config = dict(
    hidden_size=192,
    router_score='sigmoid',
    lr_router=0.00085,
    vocab_size=2048,
    qk_norm=False,
    init='normal',
    init_std_qkv=0.0199,
    init_std_o=0.0,
    max_grad_norm=1.0,
    warmup_steps=200,
    final_lr_fraction=0.0,
    batch_tokens=65536,
    max_steps=5422,
)
Below are experts of layer 4 (counted from 0) of a mixture-of-experts language model. Rows are named router (the router's row for the expert), down (a neuron's output weights, with its number) and show model dimensions 64-127. Each number is 200 + 20 x the weight over its row's rms, rounded and kept within 0 to 999.
Before each expert's rows: "comes before" lists some tokens at least twice as common just after its tokens as in all text. This comes from a sample of Wikipedia text that the model never trained on. Tokens count by the router's weight.

# expert 3
comes before: "p", "c", "pt", "ta", "per", "ten"
router,189,205,203,203,214,174,214,168,196,171,179,223,221,201,163,191,218,185,175,197,197,197,206,191,158,226,208,165,161,208,183,214,181,227,197,183,229,199,229,214,233,182,222,192,207,197,166,168,188,240,201,189,226,200,211,261,198,221,195,226,238,184,180,201
down0,205,192,222,206,193,209,188,182,179,197,202,208,188,198,184,174,187,210,222,176,197,161,220,191,213,203,161,237,216,189,166,238,203,184,185,208,223,218,202,177,229,186,171,179,184,204,179,198,179,165,214,177,196,236,182,180,188,218,265,205,207,192,191,179
down1,176,218,227,213,180,172,215,201,202,219,189,209,213,199,197,224,181,187,205,231,197,200,168,218,227,235,210,203,199,230,187,190,203,215,234,204,216,202,199,200,186,208,190,180,172,204,158,207,212,230,198,196,204,219,181,204,193,195,198,207,186,178,254,201
down2,170,191,208,176,184,209,233,176,230,157,198,172,180,205,183,191,186,198,194,191,208,230,159,219,218,167,187,203,184,190,202,210,194,207,204,203,226,212,208,197,207,210,219,199,226,229,199,212,197,189,177,185,198,234,194,206,218,163,242,190,234,213,195,202
down3,224,205,169,204,174,213,226,182,235,192,217,193,216,229,187,191,219,227,222,227,237,188,195,197,206,204,204,234,177,182,208,215,161,226,143,174,204,202,200,197,196,192,199,172,190,208,234,186,199,178,191,190,214,237,181,189,234,217,206,186,157,204,213,189
down4,196,147,184,196,215,208,154,219,167,180,200,181,161,182,195,220,196,172,221,209,199,156,212,244,233,226,202,235,192,212,194,208,178,232,188,198,218,179,207,185,200,224,194,192,182,197,238,216,191,232,192,163,167,191,175,189,221,212,187,201,182,194,179,211
down5,179,194,213,201,203,229,182,213,206,181,181,218,245,210,166,179,179,196,201,211,186,253,208,211,189,221,238,190,201,237,207,223,198,203,240,219,175,172,196,185,184,215,212,165,208,211,191,191,176,191,196,196,202,198,191,172,237,231,177,225,205,201,180,208
down6,209,198,195,184,174,199,217,204,185,171,159,207,189,233,209,167,190,206,208,195,238,243,184,165,204,225,219,177,194,237,174,221,165,205,210,215,169,170,216,204,177,193,201,205,197,185,196,203,201,189,178,210,207,217,187,196,251,209,233,212,203,225,194,169
down7,193,203,161,183,181,201,156,210,217,210,222,201,179,200,184,223,217,223,186,174,195,185,195,233,210,231,185,209,182,211,165,242,208,220,179,179,186,196,177,215,221,219,199,182,190,195,194,175,217,203,207,168,217,191,221,166,183,223,194,212,259,226,215,211
down8,196,178,185,171,196,224,182,192,189,183,190,184,224,216,228,170,193,205,197,194,185,204,185,223,228,181,208,198,224,193,191,193,181,195,217,193,191,230,196,194,194,191,209,207,229,199,197,240,197,171,200,182,167,218,206,185,202,193,195,193,201,208,179,209
down9,196,186,201,177,199,201,170,222,203,198,220,180,192,191,184,179,206,194,206,162,194,203,167,196,199,174,210,206,202,171,181,212,234,172,213,249,169,209,198,199,219,237,212,173,165,187,206,196,217,220,168,180,239,196,185,187,194,229,205,201,202,238,203,178
down10,207,161,218,195,191,194,216,225,182,203,214,203,158,172,206,178,216,209,231,189,263,240,237,225,213,197,171,164,214,181,183,217,194,190,207,183,250,216,191,200,204,218,211,192,173,232,194,216,227,177,210,210,190,194,190,200,190,174,180,202,181,215,204,207
down11,195,180,154,192,172,214,215,189,216,185,201,177,206,178,183,213,219,186,178,188,210,216,197,205,188,190,188,230,211,163,209,204,205,187,188,187,186,194,216,231,202,186,164,201,189,212,229,221,159,233,201,152,182,221,211,217,207,210,185,163,232,219,216,196
down12,189,212,218,164,205,190,200,206,206,194,196,222,167,200,183,205,175,216,171,192,222,198,199,197,233,192,214,157,192,215,210,163,240,203,199,215,219,191,197,189,208,169,170,205,174,190,204,213,152,174,164,206,226,206,220,180,191,171,201,204,175,223,179,223
down13,168,204,204,196,180,212,221,197,206,203,205,180,176,208,216,211,197,187,222,213,228,158,182,181,181,215,195,218,207,185,180,219,223,203,179,180,190,172,178,196,176,226,235,190,215,211,199,226,207,184,179,201,232,170,211,174,177,188,201,189,171,165,185,184
down14,206,206,185,220,210,185,198,198,234,184,177,219,157,193,190,180,213,208,182,208,195,232,235,236,212,233,212,178,176,198,187,187,185,189,241,249,190,207,175,188,207,218,215,215,201,201,224,164,172,218,238,223,201,212,189,191,218,160,212,161,173,175,239,186
down15,172,191,216,195,244,201,212,210,220,202,201,141,213,198,209,192,211,207,213,189,207,211,223,196,210,213,213,191,192,186,214,197,233,230,185,228,211,207,213,205,214,201,182,201,190,188,210,211,177,203,213,238,181,225,188,214,216,217,169,209,192,216,242,232
down16,179,221,209,148,225,200,186,203,194,195,194,173,202,218,237,179,172,201,206,182,174,189,205,182,198,196,235,198,217,164,189,166,234,198,220,207,204,189,187,204,198,218,219,210,189,209,198,171,205,154,200,199,200,247,222,199,183,215,192,218,230,231,201,180
down17,210,184,201,231,187,189,196,192,240,209,215,199,170,209,209,206,224,187,180,200,217,230,187,230,197,190,224,179,192,208,200,204,211,197,204,182,159,181,178,192,213,195,188,211,221,178,168,212,199,212,217,153,202,207,160,209,183,171,162,228,175,214,238,208
down18,185,195,207,189,216,219,196,191,177,221,205,206,192,174,219,252,203,201,146,197,207,199,202,177,233,243,193,212,212,182,242,181,241,194,206,197,218,200,183,179,204,180,204,200,198,198,199,199,198,198,185,228,201,152,191,162,203,218,208,234,244,235,207,204
down19,193,189,189,224,225,167,207,241,198,216,214,183,187,221,212,218,186,214,201,214,217,210,206,195,218,197,177,210,171,196,185,184,180,223,201,167,217,214,191,193,194,213,213,234,216,253,176,208,222,199,231,169,174,198,183,207,185,206,232,193,199,200,221,174
down20,223,233,215,227,202,175,206,180,180,183,191,229,214,203,209,204,219,233,186,181,179,209,214,183,220,201,244,176,192,213,194,186,193,221,176,211,195,221,191,227,211,187,209,172,223,160,200,174,151,171,195,198,199,208,180,206,173,197,193,211,205,202,214,203
down21,212,228,205,166,213,221,190,194,217,191,206,243,174,218,217,197,190,205,205,156,161,170,267,215,166,227,205,201,206,212,225,174,195,198,228,179,208,199,164,203,193,195,212,232,219,215,184,188,216,216,194,190,181,195,211,197,243,225,216,169,188,182,185,215
down22,172,200,216,200,186,211,205,220,223,170,233,198,167,235,184,185,171,205,247,187,229,198,210,193,200,168,171,191,176,201,198,249,204,216,216,194,200,202,192,194,198,233,230,221,191,167,215,218,213,171,214,201,209,195,207,224,185,177,196,215,162,194,248,202